Weights of a small mixture-of-experts language model, trained from scratch on English Wikipedia: 412M tokens.
Below are experts of layer 5 (counted from 0) of a mixture-of-experts language model. Rows are named router (the router's row for the expert), gate (a neuron's input weights, with its number), up (a neuron's input weights, with its number), down (a neuron's output weights, with its number) and show model dimensions 0-127. Each number is 500 + 25 x the weight over its row's rms, rounded and kept within 0 to 999. Numbers have three digits each.
After each expert's rows: "comes before" lists some tokens at least twice as common just after its tokens as in all text. This comes from a sample of Wikipedia text that the model never trained on. Tokens count by the router's weight.

# expert 50
router:476500510476546510492491467519446491503507519499552533493460512499495491524512476489514483528502507491487483498465501517513504508499538490527503438483454476520511494551565505508509523496512531541516515416488533439489508512514521546529495484514468521468509506523488510509489506508528471455497516490511537520485443529471533481503502498509532461518493513469506523492502510503473523526470
gate0:483511486493494545524509554509488487517521472503478552505507537494481520514498533506493454513543512469460511473480521509469499496517508469485450539483495498514536474478516531529463552453517528492517488546496483455471530470490465499500486523534499483491504496499531487504537505463517513523533505529494498528486470494511535515513472476519533524503496538441525525493528482463510461543518
up0:515484484562522514483540510485479477512527485471466534524488512511512560489496531498523485466535524502511537508478507489496493460515481474506487515519495444466511491467513525448487527496515528518526482548506505500498491472525449508495470483534548504502501496514490534488513492522561527498517487517455515507484471524470530498524502501504564481506475511468531526472522489452484451493498
down0:497477537503486508537533499490538527545489523479455469511470501481529503503494518534537534495469504474488483495510470508466540507472490477540495473491469512495464474531512526459455503458524502465510516515481514481554475457488525517445519501487508515482525523529506452485517474486525547497482481476458543487519463491474498543522482529499512532505475480488482497526505459527521515509522
comes before: " |", ",", "a", " (", ")", "i"

# expert 36
router:501481500486498538517492463509464455546517512535498536478502487508487512502462465499511528499501518522456495527447500490454520511507551461510545502501516480543538494522517487486507508473494525549515527472451491493513476529505520480495489454469493546482520476539471531470475506524485472481504537524524515498507448518507518488510495490538501472497481517464558493490510487529476494531462
gate1:491479526487489542509482507529504588497487510491519514526489526508513475500525507480505492455517504536496514488503522476516470532507501525469531527497523504479511436520483489522464517466451536522506477541500483508470484457500544515502516501482486467496516466471529501529519475514518493477500472524512532511501522548444507496490483517486513480527488512530535465469535431518531513481512
up1:513489515498475517564512504453500491514500491499511508490497498464494490465521532511518486466552528455436492487526499512501466502494513501475433560459479491492471535484514459463501519487516518478498477503479496498509456487482492513468508521497489453531493498496488512483498519522502522482515508545504540496511496514500492469496439529510501570547530525489482499507507457484488449497483
down1:503484480474487526520465513502499555500517492529469531507484536469473506515509506463541506437522496490489539545498500463490516491531532534498421496515528515512481493527513503506501530506514496473519484497510510526492447481498461453502500528488506478447563480521499485498465526479511500468531491509531503504489530577511518518528487487470489544493503498484506518483524507477524494469514
comes before: "\n", " ", " |", " The", " –", " He"

# expert 4
router:454490485477492494498478473514468469515530528500501484469486516495506489507515505472501508542471484479492504507458491509460475545472518489488566453474469487512525503517517526512524495512503511503533502452479503460460464523522537531529506497494514531447498512533482526493524530520478460475506553510528519496490449540486487518513535472542530464529495519490523562494529521491489501488484
gate0:487479506494520479489529481466447528481505516461474503492474502502463501512556520504507500544506473468500461499525496466531457513469500475489526544509472513488486482509476506513491498483512517495516502479477499460490467474501445481530492524478490498403534503497518523442505501485542489555504498474509476523501512473482488490466513491490493444488532508478530513479516545473487535491487
up0:502507493506507498466501470523457517499474508539502491497493519474526528501535519549513502538484495427493434507516453514487525539516516494490497495529504521517532517495493504477502477539522521513503501498499561516486474500495456426518481526541493506496479487479521519515528488484489491481528488470501534536517508509494532508510490555551452512467498443469501495496460525478477487506484
down0:528474522501506486500522535486479482514489504531535481535553502532484459515504520527473466503528515509509494500483474495517476542476487529510529512457515520522546515538486518535493500483490446493488479527535506498521508485499490547480493490537546476498533499521510482431573476522529482503474479485499499511511510480522486504479464465505508470470509521458557525474526504519525530516530
comes before: " ", " the", "″", "°", " New", " S"

# expert 44
router:509455522500534513564489475512485502511502523477513554483502493490515492498493474512508529516516564504483482494502569504465477496502510492500547498528500470560518462528486487517520528472473530506556525507471520515512466517490525488505484449465484500507526537507491516463482504497478487481489490486522500508511481489440492497475500462548516451498503525479502507475544476473481490526455
gate0:487549505469515486507463503436497486505469483500488567547529482494519479515521511517491533472534470531431529473547494486478506474496478494501537477497492530473501496522487505475515482479537504477495527518535484515509518497511488513481498449476540486508563540522503475492523522518489503486508478523512519506501519507492482476517505501547551506521511498533518465499537458501456521501463
up0:473499462504479546511527567498471547502511525480502471499506507508479509504508554512482475507479453443469497501519490490491490515492524467471494500483467504468471497507466505516504495492462521476460512500493510516484555509482478537504502522543509495491494518543502533504496523462505479509522536469473491497505485492518482507522550484491453504539473501525540518475488466533462504578526
down0:465544524477499502484482488495491488505489499502481532437465452485514501526499511480493522489476531520497490478503515467493516528474515473488538462492542514477512468482496481517521525493505546516494547527457513513488485485453513496501541485479523488500441466525455495521499484466488531512477522527526519497514514475555516470505448496484472517554489520495462451534495472541482525512506
comes before: "9", "0", "8", "7", "est", "ack"

# expert 15
router:459499507521538535516463462504501470508487529506498514473474518497498467465457500509521522539513516508494479517439494528443501527454541488521527475506437477504541489509493508505501473466481521504528524477504482488479497517515551495507506446503489552476520517504503524479487520508460494453494524534474528483512481504458496487485545467525512491485499511476510491459520480457505457517480
gate5:477495516475536514527500499530532504498521472461517476493445493554481466490483501521479558557512506483495496545505515485515503518526485460489558515521509505518503493492541559489506511499485516501470432510538498495512458529510473504500512506472498519525494530495506500480475470526452467490509524470470467502504562506467477524486513507548469476492502487535505522495482525528473486512491
up5:501499500501453509524498480523491473516470477518477497561512490523467476502498505501500478556525516512534497553501470493494520497487517517495488528486493487554499506493539441485486470495519529492522516534480462537538488523538510500496451476542453506503514535531531488524465467486542506515528501518480504509545533501549480458480492514521478522496514533510505502448507515505530502538463
down5:489458503483513493522474520464521544505529510514464474459512438494464477463520484514448484496492469533449464515524535537498513488477480508482469523485503529501464501488503537501470510514516518469558534486510470559475528531539503480516480477474495505478508503519476457539482478498508506528478491471531510499493537509516501475478471551504470512505505540516527524529530491511503504490491
comes before: "1", "2", "3", " |", "4", "0"

# expert 38
router:480519548484524509497521435522481478512520496500541504479452485464540500519497499500544506505500531504490494482485517558472497525496529507526487493545477509531502483503529490514523496500495540544507529494475478518519469469521510504537462494492488508464512490509486488479517522547480466507543495493535516490532489572516473463472545477469491511488466521471560483505502496493469505546515
gate0:516502569465484499497539513494474515515520458487512511492508481509547547543514455540501498501519513520502503461487485489490512539551521510509519507521515476489505520533507506513501462506478486461497518472503537440510514538477488524516458508499506436507482520510489480525494507536467502494495498494511522472479461539501499525483557517523524486526495490500566529504550498486503503551483
up0:494486511500546488513525503449509514474475498459464476484496483541492528530482505542446484493503526504527487493501538431515486513536490496559479511493498492498478468504520558523500472499500481501497510520506521470455548499508487496516498527498524476517488471483509546509495505541499437500527504485527528504472471512470501556497537547481511487503484490452505509472488478493536469516535
down0:538502478510515525485494506552520486498487534547523491503533486516498483497510482485474462521482506487519486560505506462503534492487523503479513574509526457497522417511477510480534488482507503491547485463517461514506490514491507508508470511521534500477464469548501521505538513476517532488468509515466481520494494440520529508492448497508500462519545504467510506515467511517528484501486
comes before: " of", " to", " in", ".", ",", " and"

# expert 8
router:440496532481476500545499477530481493531475514515511528483470482464501476508471468501500511512525530503476494500473517544478461511474516502542497472506514486511495501517515500477509522458492535509554526490500479485488507517534546506497505465457475526492501503558476509476472522518474463503539507528585493488530489539496490484507518461526539474524487520491535511506526483456496486528466
gate5:505505467526517510495494470475480479487535513501520518512500503513488543475523518522569487452505562504518517483472472509521529511492530535516513490470523515479508540478506479494472471473478483515524520479524453486502520513478516526490526465504509457454488478448545498526530527488479511510503510514528497448501509523444548507532482522493532549547495488507508468511520508474461482501499
up5:509528496484489537468495504460475492505558478482496451515511497504458479477505518503528478471492531494467486502503488533541451517528527491486514497496515514500483514487496520487493516500500435475514531481495495536516479455511521494490496492531544494529508493468475486492563530540467504467508514519512548465507548527531496487547468473478525522514518516481499481521458532493462475549469
down5:527524506542514445508536440509531478487460518480487531525488488523564487465502469493486503535422472489472465505488489449511536466511502516518548518500525451536511482524481508534512494536509499511487489514476495479507501471489492516510495511498479518500499494523499455470498469470483498466485524496530515503491502489508480522500533562508488511506479506537476539522542517511473503503536
comes before: " the", " a", " to", " in", " an", " by"

# expert 10
router:491481497446520509516517476550477443538498517556518520498500488496540473546490471496511530528513488518503486533499513525472502511474547464543507476544463485501485499534538475480543491496487528523517529484477524481520451499499499495516491481487477485476512509559457499483507512556467510461538525515530505501515508513499482461473521514526543500510488507497518490478543492472473482523497
gate5:497485526500495455502464484492537509551507515507533445491482486474550491487537512482543522483460486510524466484510527488500548523476520464472506505491511497525464495509527473473525439486506508527503487523528480529493462453499474518523488512509490500488476481484516484519490494531492553509485494456578497500510546485488476503467476442479481493512499481521491529533477521515490482512531
up5:474478490479468529476444526506475504447519515542528469486458490480479473527483474549492488519522492493521524497521512510490499506476517493478500526527545500499493540508521539500471491483495434504501488514490530505494484516522443499512480503538506496509451507467453453448483496499502492501471532490499541510497482462507527504517450452497499524479477499541515551514517516514477469491529
down5:546533471502521499505493491461474483534487498486499439490473549502467524535478489480497521488482527511459484462487493488496466532487522437521477515503487535502491467504538526485497482481493492539510522498491459466517489515484541514503502480475525502500460519530505480493469517484521503485511473491472498511544505536518513525555452536422512526498523486456475493476493485473489531515508
comes before: ",", ".", " of", " in", " and", ")"

# expert 37
router:493516518472533517505502475525442461528501508531503507479515485516510481524510467491522525520529486528492469521484522554480450478482552500506511507502488478513523496528579505494501509471489498506525513483456511523509480544475542492516481479478512547486508487513483516522480517532479488455498567503521534503533448499460484502519522472523529457515490546484516516481508516465497492526483
gate7:504509574484514522491481485475526554543509498525501503486530481485490472505487513492505517446502518547526482486507534493500499526490534480520516488468545488468528503474490499545517496477526492524454487492499528485515497477473442481424509517510487517494495530481473469524501495504476523474516507479540513434500499454509499490509486528499516472507488459481518445465488511518531526503482
up7:502483570545532502466465471497538534493466497505511518488489512470500466485487531477497491520484495512490483488550485511554505539500514532527541465505486481487505492474468466503496505513538502529489473550530538510488500473481474530458524505478462531504520505498454474480520493504497509538561503498512508499535511520536503447510493503514481502488547453497524495485487490487508503438512
down7:523527470512468534522493558477472510527479434502482478471480530539507493489548511445544511511496501546501533474501522514503518469515480524470513499511525488479443494470492515456510497486517488503445516493440518499535513504507492477499486500475510489535489502502487504527478490496516517480515546504478440530460547483476497540507503526536526485474462527488511494513509524528504507498502
comes before: "0", " |", "1", "2", "5", "3"

# expert 43
router:458488491471515488498511484535478478497496519560501529479514484510513488489472474482496523507527499506479462482487495591465471510504541503517518498492465504509530492529534552505524544500508517502538502488472519491473500534522536490520470489452484526486491526525458533525515538534505487481493544519520534516494468504509487506523548482538535465534500516497529528459508491471502476535501
gate5:493484499483470477542508512511474528518506475458504439537475486516525513532523500514491480453515519497485489461510536498572528530507491492505529454491498495502510506485498484496568520454491520506504503493496530503537526476502503507515482543464515509506467502475438468534495450482485534453505483449479506518561480505503496546481481484531507514515510514492472501515528511525513503514491
up5:514510519482482515512525506485479511486473529494528503494515499479498452535487530514501504469508541517520538500499488471474459510502497479489454478495479513430490472482540520508503513482528517499494506545527528492427474488503505502527552464525525472542458504509467525464513536511484532522506477470484499538492481526476490541481484497500515542533482497517517489453547448519489478523517
down5:507501493460509538493497495484525491489512534527488477517479505526457539506525524488464484506491481494464517487543530549456475507497495500482522534493473430527508496542524509478493490581465464520522516510475509473517503516483526472478498552501534485495525510512471486452501536517541519504482472527505499466500511468543513491511469487505485474498479545520511489473448480517499524526483
comes before: " the", " ", " a", " D", " B", " N"

# expert 54
router:474477492464510503505514479527503487531511491538553509476490516481521492503494419488502509516538492526459460494481517508461492493497520483559512516513453474528520472517487503521508514505501520564513553500496500478512472486496487470533483472474475513461497470517435501499505514541481486488535495528522528515515503524504437447470497494527518478518484504474523478501534520480506489536490
gate0:478513491500547517532483495483546517521540498433480549485533490466528504492485528505476454500442525516489523518510532570480496487496517499510451498470506474473509523487496502489480492525486529517469513494495528503509535492487511491517487473462488555513497507472484529523491473492468450529527526476514532503511490482522490486492512511521441508486495542483473537497492540485514491467455
up0:527468507489537465512459488543488425482485473541503506524528488527488520509481470506540551506539487490537507500501495489532502546503488508508485520506481527544515491555519528500436512488498482483521483515508467510481486517475534461476498501506469473526483530523480532531467498508547514501479435503515530501529493524490501467487498494506465485513535490490476520458500520470491478507467
down0:514489487480544487500480485489490511491472504513548504468528504488502493519501526482511487484484535457486505515487516482502492509517569514483499519515485530498510494496443482542550459498527477500465462499466512442469506525477509509478493517499477529492399511529502476477492511518490509483466525465532484500489491556480515475482478546545494480500543466490499477499512526539508504520507
comes before: " and", " of", " in", " was", "s", " which"

# expert 2
router:496468491511541485519488463533489481513505503508544545505466523453534490474463457502532534519531584495499485475475480521485484510488501511523487484497491476562565511497498485496476501459489499522512511495522496498518461485491532480524481492458488534481535482512490491471500532520476497500541507534537509506509474512457520467522513477498535487498443537496530524509501490479481487516465
gate5:521513493476542466502531491479488542464530484468494476492446527530515505493534503521519445505490492512522507526498536519535477504476540509486489515537528496483513513462493474476484477519490509544514504494506467495478522525495547485510489497512441519445497522539466531507541547485522491498504479510516475500508488525471558490532501503491468476514424472481527531523516489510499516534504
up5:440461459513504499477528483514497488463518477488468534530525515540500561513508514481469501457482489474507539477546502533503488490518511477487500487528489527516515502504509472510556502484497538518519497510472477545513505505533534490472482509504474523514485503471486498464480541531530463559526498508519475460483483474498494495542482555525508489476501521487563490499533511516507491543501
down5:523553469475503479492482472484517500484458523537503496492487501476511486514539544517470476461490471527479488486533463500490469499514496501522512469487476498506480508470513496501532497501493527513524481558505532527524472482510447469537492534493501473517523514512528485450529440521483527478509481532508508443494471472539507501507496541507517507516520517550496538475511505465519563522531
comes before: "1", "2", " to", "3", "it", "ed"

# expert 34
router:471460501468484544559472502573472498552494542492530557495496528484512502488494484517509520531516542514507479541492512509449474509476508464525525511530483490530526496504511485522502514501474546529519497495493508497506445503500492515519512480513446525503493521508489498436521492517468501490507514549522526523510460485472499504462498476497527450497497541489509490461520476487481497512482
gate6:530527471501503517519526536549507497528507553471513503489532500476516509489487473514496519473456517484511503526506502519488456478569502522536534574453494517549510458496525506478549487498510518536521491494526503517480494514487527515455524509474461482464528507491520481498512511514504544506504520524512515517484480492530491503503464527470496478514479453454477500522478479480530530499457
up6:506483518547512494498538518542493536474459514467522484513490506460494498511527500513505490514509534505497527553490526536489470537459540497476467513466483529470507449482550519513521503506480545484518480495560516524512487523497514548482503473506517525513499502424511509501496517534497530530492485472458482487496500476509510480429477463481496486516477519494494510481519524522530509541501
down6:509455519478531547524518505503521540447523518481473475489511535505499521466501494479520521554448503520540506491532513515525514500515518532559491511511512508513490477499466530479453534464542488542517532505463509529498513530483493496497508510475486487499545482460484508538493488533472502516472499525484487465454467487499509523516487534523455483524483514500508515459487530492505558523490
comes before: "1", "2", "0", "9", "8", "ed"

# expert 52
router:511463514483540519508509457508455465501504478524538534497475484508526499472493512494524533521484478470461514500501506508474494496493516469536526464490479486531501488514551521481499503484502526553512530480504518508479452493517542488543464498455505507485487449555497533435489526506486456503539520513537525510493471522489463481511490503533511492498474517507570509495508502503479504548488
gate5:472518514477498450548497483485488499491499438454505505493503522487496547537500505505541524513521489510478474493510478462499474516528488510520560453495467456438471480447534529515535534509507508503495517535459501455496460481486504524502483480515499520505483505473474485470534501514493488450516477508515503481534525538536469508542514527524486525462519526520484499518498503483492522513495
up5:473481511514477547503535484540535515534503551542496562483521475470499505544451465516463518478541505549518518485526486518511498511539524495485488509489513510513483511542493559484499493491496483524503501485534485551485531505529483460490515519528475523512507489535466486527509488540504524497518510474501565512502496465493526512500491494459525524512500485510480495508516465441514481484471
down5:493517479524548501505495514531506472509550479498527514472509517488506494524491492500517535519517493495513476554481467472471503522503525520524532484524505453481501517442535534544464540499484475494524480487477511481462463512545522462466484534502452507505462480491489484494493531509551510472499497540516490472534452526487496531535495496494498531506520570512469496492503484485486537517528
comes before: " |", ",", ":", " of", "==", " ("

# expert 40
router:475454508513472544491439497505505500508501535513548508506471514477515455510509498459523533493523533529522467485467542551461472518481495478508481508520482461511545478516504457520520494487477529507542506468514525542501488481495506508519469467501475533472504506487523487524500543525484501459494530535495531521541470500480442445486524473523507502523514529497506491489487478499511477532489
gate0:534537478505516508527469520497518520532505491548478481535492486470506501504471498493498490493516556515448459528493545506534478497523499447545465469537509506480485505520483543483509442476510489458455552509480481495481522500512501463518498510502522463467508526551514514464525510501470480463496518534490516517525486543535464506534479503517506535484483476523502517485514484494532483522516
up0:479520511518489516498459508511471482534467540491465510473486540510544473505511518532478458534501525476546497507474480512524493498501476467527532496483498479460511489515502471524497489477514478531487517561559482480467475494449489499503504484503472509501509533462493475505529492487497520512459526476499527473517515474464485497502501468486537486495472540530447485536451477530561518482507
down0:491477509461496465482497452494442480511535485478465512487494481451503477484506512485492509493483530522499468532567526483545515482528519522488459537506544498488522492513500539529487510520529523528518499510495495501497481486464445507497506516503473472440477444520471469543485449539488499468493463524484502494471493513498436494528535484481468520495528495516505507491505503505478510509503
comes before: "1", "0", "ed", "s", "ement", "ing"

# expert 48
router:462500510462476512526491469533475478525491496540519530460497509491537445495471460496508541488531540504463483489498495532503465515469530508510485513508469477533507485495504528479519529473481532512526556494482482516477508492523514457502441498467464515494502475544485523504502523521457487488489526516539506497515477531499496485518559479503535499556492516479499501486525461478497477556518
gate6:477502508503499495526491499536510531502497507549551482526444512493511539464500533487555508503517506502503495498488467487478483468519518480523529516496501517497530479500516517502477551505483488469446488520532479545495516514505460488549520450526493466548495529504550451488523479516481508499489516474540452504501507486482487482515504456505494503485497517522498484470512535510542558538543
up6:500487449468509482511557513484473541482538522513450520553514521519508514555492542481490481501504470502512494482515492494491483477520460436508504475507471478506539512493513514537529493542469491496545429474466497511490501540459509514509521473532487515541482534490515476530497539480495504497458530496457504519511509506526520505503500531465478505490511517470510488500477458468494501507493
down6:494494510472507497501508476510487530496533469501521523509470509503523511545540480508501504494480488483471487475507481544499525514518486487474475510490491456561514473511429478540482491552501489494507513433494491480478485471484527499482516503486472466535461489491506499554480522495526461493472488511515495479492521514506492511527514506515522602504489466517505505502523537461479496443504
comes before: " the", " a", " his", " an", " their", " by"

# expert 30
router:502495521475482537528509453515481490527509511533522512459488504488513457510507486490500557514566533501490483471476518558466453504488535505554517510535482466510502493531531489495510507457463525510514522485460529527502472517479512496500472498468481507470509500519463507485486534547478500474515550501521506494531468531462480480510521466515533485525496516460508523469502486502488451524488
gate7:515475521490465509496494466507479513500472556502470535502506491546499489504502515462516546502521505515429534513500503518472507519516502535502479526484512487477539500482510472517504490495506539495489514548516529519493536489564513498490443523479525515524509567502515464541456549530477526481511489501501520505532494537484528498466520464496515524498478513505469511474489493540497513547464
up7:525522522517504519481476531510501528517473503505524530491505485488470471460487525500507538503478506530493515501455500475469491485500522496518481500529525543506477513489494478512510490533519512481494549519513499473473534509517506537520497506464523519489463507516473532526460541483488473514515518489531553433496464446485508472494491465478473511460494459529476500421484478509520473437519
down7:520481540504546478480510499445488516513558488515493508537437460505503501523524547535518519532504525521517522503468565477518517543490513501464496473527503476517498522491502482500509468473457464529492486519489540531476529504477503494522499494503544481457537528553500481509497498515496523530475518491486486474509507486504505495467503478503535532510464496519474449520504527511452487507529
comes before: "0", "9", " |", "8", ".", "5"

# expert 60
router:454500530445498498492508473500485482521503502535522518455482484493507479507481455481501522512494544507481519488508482519480497527488509459529506458487470521505505471544494493524549509469474544536530508465446520506465500515555502492524495479477497501509536524548535497518470549498484467499510540500499491523504476524475498454469515501496508500504490504474529491470496460518494488584483
gate0:547490491498499507484505536450534490505493511490517485475544518479494517528514494520557486492514503492513476514508511517530463502523434470497509519503523520564521460476507512514507473471475510500523484516504468517486513457447517471526482504492514538536499535504529507494435481508528494512501465506514459466490473525516504448482505502515470526465516533472521501464533545536486495532490
up0:492477518511531469518522566450509520505492490549516497482468502517528498531499538511515466476476542484499504464518498492461492529514488515568521511498460490545451453507489495542516462533467511493499484499487480495502502476499487523515536503498519500528518568491531507518509467471546487486464508543535485494476521522479492466496498480532507478475533506465491475474522532484502523508509
down0:511487488490515485480518483523548491543474493522461531522454497495525516517539520532467491496512503482522489473509526502506542524551525513491514492510513489435463475474496463523529494494490489538454497506497525483546479507481488515513460554525514495509494473518507508499567497514546499515506463493513497472461463471506490537477508525523493488504554526531507500496527434502522484513476
comes before: ",", " of", " to", " and", ".", " in"

# expert 24
router:488470524462484544518497480512489470553498495531513504447480509485515469488502485467552568504523503515478489484458509515444486515511535478516510505525462474515541496526536527514531502480473532510532506481488492487471500530517476507486472486455518527494537525516462522466494510496501498464528509516570550521512492507486488477497531485507508488515476522490525513463555480481492496520478
gate5:514493480523522493482459517510508547495501502475541532500466481519492496482533530554542472555550500490506487510500506492538501500502470503462516500494553470499485496554503544505465470488498511510470502543533504502498501491527482509549502503483503522473527464514548545559494486538527516521488510533475503521516519454491480471521483488572492518477472525487518487484488485484492482512498
up5:527493484505537523497472517532486501511516516484537535518466512470503485498524508541514481533503471491511518509507461502521506517519496526486517477447536520515507504490499538482469455448461548480506494520484508468491521490502476497526507476463461532489514457520577583547503490486493468496516544523532510495546501487496503494512486502501523509482486531487531497515483477495547498525526
down5:552491448471491542513509512484514515520513492447474516507466492539495478499553523474529508518489517504466494493490502502489501511552504498496543545475495531489482496480511517502504467498551534489502476458489444504478518470499440533491523489445509521506455483521509498528498487473533521498495491504481513483500534451496528500507431520505487523502482514542512485482482499458490536506467
comes before: "\n", "|", "-", " The", "==", "The"

# expert 59
router:470468527487487492511497438525506475555480533529552550476484455442512469507482462491491518514517497511474474498473499519488492512530536497524533504485458462517530463504521537496514542467498517531537528498494524474486495492511513492514502499441484528494495525525450550517504520526463484503509510492531500527509472527481452481503512484527529470527474524490514511483517517493496493521486
gate6:532472442461479481500557466467498526466483519489498479522507479492502494549509502500498501504457497472472514490515497525505465463467479506532466458501496501482477471459489510501503485545467504496464509502486488466532510498495478476494523525572456517536515490493499511496521544477514465520480491472444498543548492522480468519503471506489536489504539544499484466521491525478517497518495
up6:509491500490509460494502516511503480509454518535567433515509450486479470543494512504549486525515497507523508530471477456491510489520449492474492548515470478518494504493515527490510494469491503503501525533507462458488466513518501487558486509485494502473479523464518467470484466476505480501562460538523528496520478535473478465485502514493482487453507498490494524480546523490510486512486
down6:540511478534523500515521491479536511505500557481524547519476521520498507485457516470440489473463517492502515480522505524472500463500517493500556513509491486499504513538523523499482568453500545473447492500477520519506543525457540512534501486533509485495519512505495510519483529535532513510489515499482515506475505497490489446562488509489530469474546470485476485474487489500509533491515
comes before: " the", " a", " and", " he", " be", " which"

# expert 58
router:471483491497503491533475491536462474561505510512516517489511498510511461468505456466488528498526503525469477489488515513464473531465544465514568469511480509519517469521532506543518508505465548511511517498465502472526479512527480499534483488514477551472513487531477501483505501536474507473493544515535541525504469490502478490479517487541533456529518527510511507480541461484505509531484
gate1:489495510495546524505521521521582517489494517453486498540548504492487478457526504468510558493481523528477488468512494496459492461493546484539505480523508545528540512517521512498481522477471507496513509464519487483492488482473522508499502478475529489503501520475462499493579529547514449537509495462477495532501501497485500494505497530488496474486497468518466483474533484479476473509477
up1:490535488496479507536483535490515531512492503507464528494584512467494509494546475470494537483493475480464514523515493515487504455509526504524474489483458555478524489485519519539507499488501496454499489474525514519498491507527530483468487498522499488507511472517486482521523473575496514472530496507552526554509468503501509503523502489447487508467500528488476508480504501437508500538543
down1:538524516505509511478464523536459547515471494504476503506505515471462519534474465518471469493512506470486506468532475501497523519478452517518503519507520537425535517545554521501485452507477495507493535458472480469462516492471485477453469489491462477462503495512508484479515502445535500508510496540500522463486502497482466518501528502502491499470480506480450463502502499487481478503506
comes before: " ", "\n", " \"", " A", " N", " D"

# expert 5
router:458503495488488526497468463511453462507497507578524522475481514485520483497490456473497548510534478509474476491478514578489483529510525515514528475510462481517507495540507542493507539495472498537517522475495496487494473529540509500521472450466485509470518485509448538507501530553493486449512517525531503518491462489474516493510524494522503488521495530497515528520502474496487493520473
gate2:512503491462474560479491508451468538471503441512505504501472483503487475490526515497452496523471507485486485543513520528508468516566523493499519490449481474528505521526527512486498492455506522523520488540500477522460483514494511499518483469500478488474516506516503467498500549462518512495524505519509479522526482453491536500443502529499488475520494530485472515512494482572456480527512
up2:530503494509549521542512476512460504518487458528499516530519488491536504496522527494479456488539500506491468511469479469536448479542538534510486512480469483466474492554496473467479504463495500480502543493481442503527497542524485527519464487458515516502479488503536511498512481493483486485516506541573515480488489519502538487482495494516471525484524485494492430467505491486502502508521
down2:448474497527515516470480482538481488515532557488553508505477491508499502570541460534504478474512477503468510479483495481498466468524516531521482518499486513526496431523489488524483506500524460533461519501544546524496529507490546541532485478451526505502507484516506534537470523537481478494496466483511503479482499505525523503493489483525487475469487517514503502460510463487523501491516
comes before: "1", "2", "born", "S", "M", "C"

# expert 35
router:493506522517497563539467509536451511559507510516504525459515515489528495481519502482507533510521481456500482522465524542485480520476504493522535515497473464519506491515541493535551524486466501484502549492490501518493476507448484538491490499481494514481517516503506505495507527513491504466522526552554546487509457525505474510513511448519489468502481559480508493492513506502481439497493
gate5:503543501512468474520500487521470482532499484500518486480519515488504483483467528479509487521490531481514471474461510483503518510487485519476495539512489452512520525469516499508487521534509507507468506455458504507533488493496514521517465542494480446512507527543500517488509521523503491487488479460519461569449480508502504522462515557473527465530436482525464530511521547512488466464519
up5:484548475471479496486563501493522522509517513527487468468527487475506545476517477449498465467508514469502508482526511506498515450520525540527533531532501533525472530494536512476499500505484498513487519432481505499512481492455475496529498497547503461533492525505506560512522512546463467508520491511500500480534497502514522522508509486464507478509466471514499521551480506506479498542543
down5:490474500513510520528469491508537526489498474560536538489502440539530484471517485492528488512493498513477507494523517489566483502489510465498461481506528496463500500493485532514488463488491483509467491505489510474520534503551523447497509514494503532496533489481455479528505508527481495535500509445534464514433472484479514489481525536498531516546469476497501531443514499478518499507519
comes before: "0", "-", "9", "1", "8", "4"

# expert 57
router:481527505476494504504503501490424464524484513549503520478487463484501462495524487507487500522530486465428459484465487522479482509505565499516506478491480478489521481503530534527514537495463514505498504462460497479469488557525521547515492498507481518494512481517479511499490512511453489465530507524553506485522463522486516489531549469504547489520509517495512514498484465504457491524492
gate5:463504489478528481505500525500474503529513543480486481538465507539483473514482487481473503460504520519446552492468515532492494527514494504493454462503518505443511505532457522539456524484518480508501507490495515479519523554466511497458522469463487490542481530494472527492497487504493497468522526454481474530511477495483522510538498480475506509501498440470484469483524483534532486538467
up5:545488483521530511481500467499530493493501526519527527538529508526498477517493527522486521512504517512565482527502508520526501474540511482503484474509480479516458573473510483481488482488489542499499492461487514539501504526509501521521464525517507482447480476509538479531524517490542533520445510510514530476497517517528496511493526478542489498485469488535496535549481530458528507534441
down5:529553484478483468555481547450514517480519512474485494468474513483470484503510510428526467526497464494470483513478469487505498512492482520500519504485485512503493454526494476575517540490506494454467489510455521486468509466495493498481539476478472516548532511452490491497510480461533493509521494497493494498536449516481503493517530485499481518487480510517515514502492466544488474490467
comes before: "\n", " ", " P", " S", " The", "See"

# expert 55
router:481490527482505523521474508537472459558513509530520489453494539476510489493486490466497547514503500525456462506488518507450494512475507447494510508532477447532514490523522519520541504474469494558506497464446504483515477525499503491492485483462497511485536518544453500457520512519479504440501512507550525450496485503503510485499510492535515491509480495481499512461505498469500488494457
gate5:475490510471487508524457502458513502511479496538513462492492524503486487491531480491456495512519508509510466451509477515490486475502492445490529462513473487502464493523504529526540500500520442489543471471531467466524462512524515495469467497489536458502530526518494478499536486524500498496539498543475536475477484493535505493541500539558462502503492544497458487480552485510496492466516
up5:533493467525534487489502520495537535458511509494522506532517492519490477491472481502553453461530492504492506474487539513519501490483454521523478504473537471543523553504494449453466508509487536497513529563503495458489508510486505501534496513545483517494502487477530538491533511453530510506538456466491516480535524516458512475515514506499479519516533472494486477498464505514522497533522
down5:451515529529481514514474509504467495453482503532501522486466524502462503486497504540477469507547474471544504501432461511447517513462491497474520458538482473469459508490510482503509535505454494486511484497462533492483496491524496466526468510500512514502511505488480500490527477492414477479488538506510489511452481512472481510476487512509525525459516470462506493476514491488496461503483
comes before: "\n", "-", "|", "The", ":", "In"